python train.py --n_layer=10 --n_experts=80 --activation="geglu" --normalize_top_k=false --balance_bias=false --init_std_router=0.0212 --lr=0.00581 --steps=5182
Below are experts of layer 2 (counted from 0) of a mixture-of-experts language model. Rows are named router (the router's row for the expert), down (a neuron's output weights, with its number) and show model dimensions 0-159. Each number is 128 + 32 x the weight over its row's rms, rounded and kept within 0 to 255.
Before each expert's rows: a language model's description of what the expert responds to. This comes from a sample of Wikipedia text that the model never trained on.

# expert 7
What it handles: Capital letters continuing acronyms and codes, mostly in tables, such as V-F-X, AS-C-AP, G-A, L-I-T country codes.
router [110 153 169 144  92 149  90 123 116 101 126 160  98 147 151  90 154  29 110 163 107 173 122 121 110 113  69 162 156  89 135  97 191  94 123  86 112 185 147 139  93  77 119  98 195 150 103 148 126 108 150 135 124 134  84 105 141 185  98 153 120  85 174 109  65 115 115 141 110 104 140 160 119 125 110  57 132 147 113 202 120 139 135 168 182  87 150 186 149 102 172  88 188 176 158 141 183 141 117 131 111  78 112 124 105 165 153 164 176 165  81  73 187 114 112 100 179 122 134 154 125 132 100 111 153  84 179 142 114 127 151 100 115 153 129 167  98 145 212 142 141 143 124 133 140 116  83 122 114  99 161 133 135 112 136 141 146  71 128 133]
down0 [ 82  96 202 132  64 135 159 106 102 103  90 158 115 124 101  99  81  95 135 133 139 109 152 122 103 165 107 112 128 178 137  64 133 159 116 139 173 116 119 178 145  68 135 122 128 113  95 173 144 140 132 100 116 155 145 118 125 111  68  89  81  80 182 149 174 176  94 138 129 152  95 178 164 121 162 222 119 108  85 163  97 119 108 130 111 130 149 151 190 114 151 105 161  98 198 128 100 152 129 139  94 119 127 120  91 138 162 185  89 134 152 137 149 110 119 141 134 102 121 129  86 108  36 128  50 126 147 148 153 136 115 175 145 171  93 143 115 168 134 130 190 177 176  52 131  95 102 132 156 124 160 140 121 162 170 105 104  97 138 123]
down1 [174 161 173 122  98 110 125 161 104 197 145 162 147 181 189 119 108  99  96  81 110 111 145 152 124 125 126 118  97 142 117  96 131 201 141 141 157  80 178 154 109 117 153 110 144 160 135 178 154 130  89 172 159 141 145  91 127 106  98  45  81 166 156  79 144 182 136 110 127 189 159 163 203  87 134 106 117 103  81 152 102 131 102  74  99  99 117  91 150  87 144  45 105 128  84 120 141 123 161 162  98 167 171 129 123  74 141  96 113 108 122 159 157  84  99 152 119 170  94  97  61 135 158 125  99 111 133 115 152  84 180  88 140 118 130  92 155  91 133 120 128 103 140  88  86 112 115  78 127 152 115 108 146 104 111 170 135 179 180 125]
down2 [197  94 147 130 159 185 134 109 136  90  83 138 104 102 122 121 156 105 141 150 112  63 123 122  93 219 160 125 118 129 146 110  96 137  76 160 144 155 119  79 133 126 121 150 131 183  91 102 131 158  85 153 118 103 154 126 123 140  89 142 142 155 167 199 151 188 159 169 120 133 117 163 133  94 155 169  53 142 118 110 149 139 165 164 194 137  87 124  99 101 126 118 170 162 135 120 147 152  73 137 184 123 134 171 149 153 109 124  91 135 110 109 185 129 161 219  92 103 132  97  51 161  86 120 113  82 129  66 119 132 142  95 185 118 119 171 148 116 134 145  92 113  98 119 149  94  98 179 181 149 136 203 144 113 147 143 170 144 132 133]
down3 [177 219 141 112  92 158  41 148 112 147  92 136 124 147 112 119 131 103 115 168 150 113  89 174 135 145 188 142 119  89 120 168 152 101 104  72 156 170 128 138  79 117 113  91  97 108  97 121 149  92  96 211 173 122 124 106 147 187 115 109 109 145 168 177 117  87 125 114  88 168  79  77 179 107 130 122 159  98 121 108 120 129 112 122 152 110  64  87  86 104 206 144 123 124 161  92 128 135 129  75 113  96 111 178 102  66 169 111 154 162 147 134 129 129 121 117 138 107 140 152 180 134  96 144 122  69 156 139 142 114 168 160 125 124 117 128 145 148 127 201 120 160  83 127 163 116  99 171  88 118 102 130 169 179 100 190 139 143  86 163]
down4 [159 157 124  99  94 148 155 139 123 117  83 111 176 157 153 133 121 112 148 108 122 160 145 158 113 101 126 125  81 135 129 177 158 121 135 119 143 126  97 138 136 121 106 147  90 104 119 121  80 134 174 150 157  86 117  94 128 116 148 133 101 102  92 184  85 174 102 131  40  89 146 161 107 127 120 143 127 113  42  63 140  90 136  97 171 130 141  56 142 148 128  88  92 177 146  93 140 153  77 130 116 134 160  77 166  94  82 141 131 150 143  89 137 163 145 137 113 113 130 100 169 156 127 126 175  90 220 137 121 147 101 158 145  83  86 109 143 133  93  94 105  78  76 128 165  96 126   5 185  73 157 143  87 151 172 158 104 148 133 130]
down5 [ 69 158 122 122 150 117  65 127 100 132 104  92  91  79 106 144 102 109  67 159  99 119 114  94 100 115 188 174 179 156  88 164 118 124 135 114 113 174 140  87  76  67 203 112 104 129 129  88  91 175 109  85  89 131 128  85 148 118 145 160  94 141 144 137 170 143 116 170 102 143 120  92 141 109 124 128 175  73 149  82 129  97 121 177 104  98 119 116 142 152 120 158  99 104 202 104 116 133 129 102 185 128 114 147 165 151 128 138  65 159  99 117 120 184  95 140 152 171 158 106 119 136 133 138 116 142 197  88 147 129 124 153  46 138 158 110 108 102  79 144 110 105 161 125 199 159 157 160  72 137  97  97  85 109 101  63 105 169 146  96]

# expert 63
What it handles: Pipe separators between cells in data tables of percentages, scores and results; also semicolons and sentence-final periods.
router [131 122 179 133  98 111 102 128  64 130 198  95 152 187 137 117 149 113  78 165 100 170 134 129 126 126 123  68 137 117  90  81  98 123  63  97 147 178 185 105 210 125 134 165 148 158  74  78  87 130 104 105 135 130 103 142 157  89  70 153 113 121 151 137 107 139 130 121  49 124 116 143  99 146 119  99 104 128  88 147 137 118 120 139  98  77 151 157 128 117 117 180 154 124 142 166 148 119 128 145 143  71 138 118 152 170 154 198 120 134 108 129 153  92 113 148 148 140 109 194 145  95 156  96 141 119 124 164 136  92 190 165 186 104  93 154 181 159 129 135 181 148 168 128 113 107  67 178 104 176  91 167  90  94 144 129 106  87 195  99]
down0 [145 180 166 169 145 160 121 129 148  47 118 153  92 137 107 170 199 128 140 148 160 129 191 111 143 184 128 118  68 115 158 160  79 112 116 199 117 101  97 116 102 175 108 111 132 150 167 125 163 115 103 129 150 141 161 155 130 154  83  95 141 120 117 108 128  98 149 131 146 159 134 140 132 165  63  69 136 161  47 110 132  92 123 138 106  62 135 116 100 192  99  88  93  66 109 119 161 119  87 152 137 170 164 128  87 113 115 161 157 145 142 197 125 148 150 103 103 218 152 124 148 124  88 123 110 155  96 163 126  99  64  88 154 192 134 155 159 127 189 148 105 147 112  78  91 137 104 114 122 131  98  97  87 131 103 124 150 116 122 166]
down1 [149 151  92 151 150 127  99 164 117 116 114 126  59  93 187 111 153 217 115 167 111 144 159  82 108  93 126 126 189 136 196 153  74 110 120 150 114 133 169  90  97 159  92 142 160 142 144 136  60  88 133 183  84 147 198 105 119 119 137 176 113 135 161 100 119 144  80 115 139 141 110 145 170 182 112  67 111 150 150 125 145 127 126 165 167 176 159 133 145  98 136 133 187  83 148 175 164 109  75 122 164  70 160  89 108 144 102 117  84 137 103  65 159 194 163 170 157 158 138 130 165  73 121 128 141 170 161 151 144 184 112 128  89 140 123 102 101 101 132 109 123 137 115 129 149 150 116 136 170 117 116 193 106 170 108 143 146 134  87  81]
down2 [174 153  58 167 173 160 135 131  99 110 105 140 103 110 196  75 125 154 114 112 104 106 128 150 101 121  89 143 205 139 114 186 155 111 180 104 118 148 115 172 146 175 138 123  88  84  93 138 156 133  94  85 110  51 101  58  86 120 102 197 135  84  98 184 180 165  71 159 155 146 118 144 156 139 111 126 146 176 136 154  97 136 148 135  97 147  97  86 145 111 176  66 100 166 145 113  78 124 167 176 102 122 179 130 151 144 144 124 159  98 180  99 119 113 100 197 127 142 151 142 121 115 131 161 111 115 145 115 170 133 140 117 136 114 122  60 156 174 124 148 111 121  80 101 125 129  96  76  86 128 163  80 153 119 166 123  81 158 110 145]
down3 [122  81 132 153 135 105 155  92 122 171 159 105  72 158 130 162  79  86 162 162 119 150  84 151 148  78  77  95 110 145 113 106 124 162 132 128 146 150  80 188 136  92 125 107 134  83 134 146 167 144 128 183 148 169 130 119 220  62 140 107 126 105  96  75 114  85  94 184  99 108 103 147 116 111  44 156 102 142 101 135 126 150 126 159  72  84 180 131 167 126 144 133 110 200 101 133  93  40 135  91 105 169 124 120 102 129 124  96 176  62 162  77 115 109  98 106 131 165 123 111 110 146 187 158 147 159 136 120 134  87 146  98  97  95  64 124 115 111 124 160 151 123 134 135 103 112 139 147 118 176 117 204 107 110 173 134 135 159 119 118]
down4 [142 128 160  92 156 134 124 133 106 122 117 168 152 137 150 112 117  46 123  78 152 134 100 137  92 137 144 107  94 179 138 159 117 203 141 125 115 168 194 180 184  84 176 171 104 205  81 141 147  97 110 117 176 104 156 126 147 154 133 116 118 131 122  91 106 194  94 157  79 141 146  97 154 125 184 153  97 169  92 136  97  60  95 107 122  87 146 112 185 125 118 123 155 130 131 124 122  97 108 119 105 134 120 137  97 215 181 120 192 143 156 214 100  97 136 115 155 161  76 146 119  76 104 163 117 126 145 131 163  98 144 109 157 152 162 137 184 140 131 145 174 132 158 151 101 137 105  98 119 137 107  82 142 127  62 170 122 137 184 117]
down5 [121  94 161 131  77 104 136  79  98 142 159 133 112  88 158 120 150  74 131 145 109 158 152 201 116  85 124 172 109 111 127  98  74 126 104 158 173 101 109 175 156  82 141 167 104 109 127 122 138 114  70 114 135  80 107 121 125 149 133  92  68  41 171 160 115 147 193 149 100 157 139 150 182 159 104 114  99 137  83 151 196 102 192  27 103 100 150 123 159 115 159 128  80 174 102 149 127 128  58 118  99  91  92 120 146  50 175 119 136 152 134 171 130  98 128 158 132 136 144 170 152 129 177 121 107  98 141 178 137 121 147 106  71 109 183 157 119 135  93 114 131 141 119 133 138 178 136  81 156 141 139 120 135 142 152 112 106 115 180 154]

# expert 53
What it handles: Second pieces of words after an opening m, c, p, as in M-r., m-im-ics, Pr-im-etime, ex-pl-oitation, c-ult-ure.
router [110 182  98 157 153 152 101 128 146 113 179 156 116 112 154 110 211  94 133 175 116 141 137 163 104 122 112 124 139  20  93 122 174 119 140 108 104 128 152 124 122 113 147 112 108 169 163  69 157 124 114 100 104 128  76 137  80 155 100 154 129 104 174 131  84 117  99 127 113 130 151 173 170 159  88 115 151 166 130 163 126 124 133 128 150  89 188 196  34 123 135 121 118 101 149 132 189 120 112 138 126 130 195 138 149 127 136 152 139 136 141 123 133 122 107 172 122 106 166 196 109 101 147  84 129 152 150 151 141  96 122 107 102 175 118 173 100 120 218 166 119 191  86  90 109 143  78 151  74 140 109 155  72 130 124 181 161  86 139  77]
down0 [ 83 182 150  91 113 108 133 111 167 202 129 149 161  79  70 151 148  74 101 172 127 117 200 116  61  87 130 100 136 144 114 141  96 163  62 131 140 188 135 126 143  85 152 147 127  40 115 157 162  86 142 153 184 109 153 114  92 124 116 111 147 171 119 143 104 131 100 144  79  87 134 139 124 145 169  94  88 158  93 157 106 136 101 152 133 166 177 102 126 100 130 154 154 149  83 154 113 149 147 120  78 153 103 142 111 143 123 176 182  93 129  93 178 121 154 142 100 137 146 143 102 155 125 139 180  95 183 110 153  89 139 102 107 103  99  91  54  99 108 139 127 112  92 109 147  93 165 136 111 157 154 136  49 117 108 163  92 187  71 130]
down1 [133 230 170  69  75  46 128  96 102 115  96 116  69 122 104 147 143  95 190 177  79 124 136 108 134 112 141 185 167 168 134 113 163 133  76 140 145 123 114 122  87 150 134 139  99 120 152 180 105 160  97 114 136  79 184 144 130 185 151 120 140 134 130 186 121  43 148 111  97 143 144 122 123 105 161 137 143 127 136 122 146 143 113 159 153  67 150  99  97 134 175 122 104 181 134 124 130 158 171 149 155 157 105 110 105 126  94 161 153 129 117 163  25  97 128 142 121 148  83 112 140  69 197 119 118 152 127 108 145 166 130 138  86 140 187 116 122  93 135 170 112 123 146 155 114 143 139 137 123 114 189  96 160 172 141 158 102 133  69 159]
down2 [119 149 110 113  99 155 117  85 103 143 121  77 129 135 191 122 171 139 178 132 154 109 131 138  77 123 122 124  55 131  85 113  88 114  62 171 100 137 156 118  98 103 105 100 129  92 146 108  76 129 157 145  82 152 143  75 159 118  80 189 133  71 199 164 133 149 156  77  83 101 166 123 129 120  74  88 106  86 120 161 101 169 121 145 161 123 122  53 106 115  92  69 120  75 156  93 116 149 116 107 138 179 175 115 116 136  94 133 115 176  99 159 169 101 188 137 169 173 151 159 118 109  87 169 131 107 133 159 153 138  93 192  70 143 113 104 165 113 134 109 173  91 120  87 145 129 125 170 109 135 167 152  83  79 118 161 166 159 101 140]
down3 [103 104 130 132 100 141 155 114  75 166 106 157 141 109 164 133 180 131 141 112 191 142 107 102 151 136 156 148  89 132 126 138 119 220  87 120 146  66  58 147 154 128 133  90 111 108 118 175  91 146 177 168 127 138 127  91 128 101 131 137 137 122 126 120 172  61 105 150 141 161 105 159 140 129 102 139 115 108 128  59  91 176 136  89  90  73  97 102  82 152  87 102 152 138 145 106 116 125 112  77  55  85 162 100 116 188  94 180 107 145 119  71  87 175 180 105 168  64 146 156 136 131 100 140 128 107 185 109 150  86  88 116  92 159 118  96  85 134 157 105  88 142 131 178  92 122 112  98 191 101 163 151 140 116  78 156 120 144 117 190]
down4 [ 91 117 115 143 134  88 100 211 138 101  75 176 124 129 113 108 108  62  72 150 125 162 148 114 142 120 142 130 139 128 114 189  99 163  61 180 154  76 184 141  97 100 217 191 133  73 142 135 144  88  95 115 112 124 115  98 109 116 127  95 134 177 116 119 109 149 138 129 178 115 114 134 119 147  90 131 118 127  86 109 124 156 151 154  55 104 179 107 109 151 152  88 147 129 154 129 147 164  68 157 164 113 177 114 133 208 139 143 101 113 113 123 179 149 115 153 166 112 115  79 140 148 129 106 166  91 108  81  63 144 215  97 110 128 133 156 117 136 152 163 102  91 159 147 144 148 113 143 177  85 179 145 101 156 152 101 146  75 152 130]
down5 [117 162 132 105 114 159 108 110 175  50 127 160 163  56 112 164 139 105  73 130 146 160 138 107  97 135 155 108 147  87 135 124  99 170  79 151 118 131 182 126 133  95 147 124 105  88 158 123 139 114  94 122  99 194 143 115  67 162 163 190 121 111 129 144 106 169 140 112 167  78 177  92 165 148 145 109  98  73 117  77 138 106 116  88  88 126  87 113 118 139 107 132  99 109 146 129 177 180  95 106  78  93 181 140 124 169 144  76  51 132 110 141 111 124  91  91 128 139 114  91  71 147 166 112 116  83 210 105 123 126 130 180 111 145 188 172 148  68 112 141 139  91 150 153 152 203 121 139  99 100 126 163 176 172 131 124 157 122 104 125]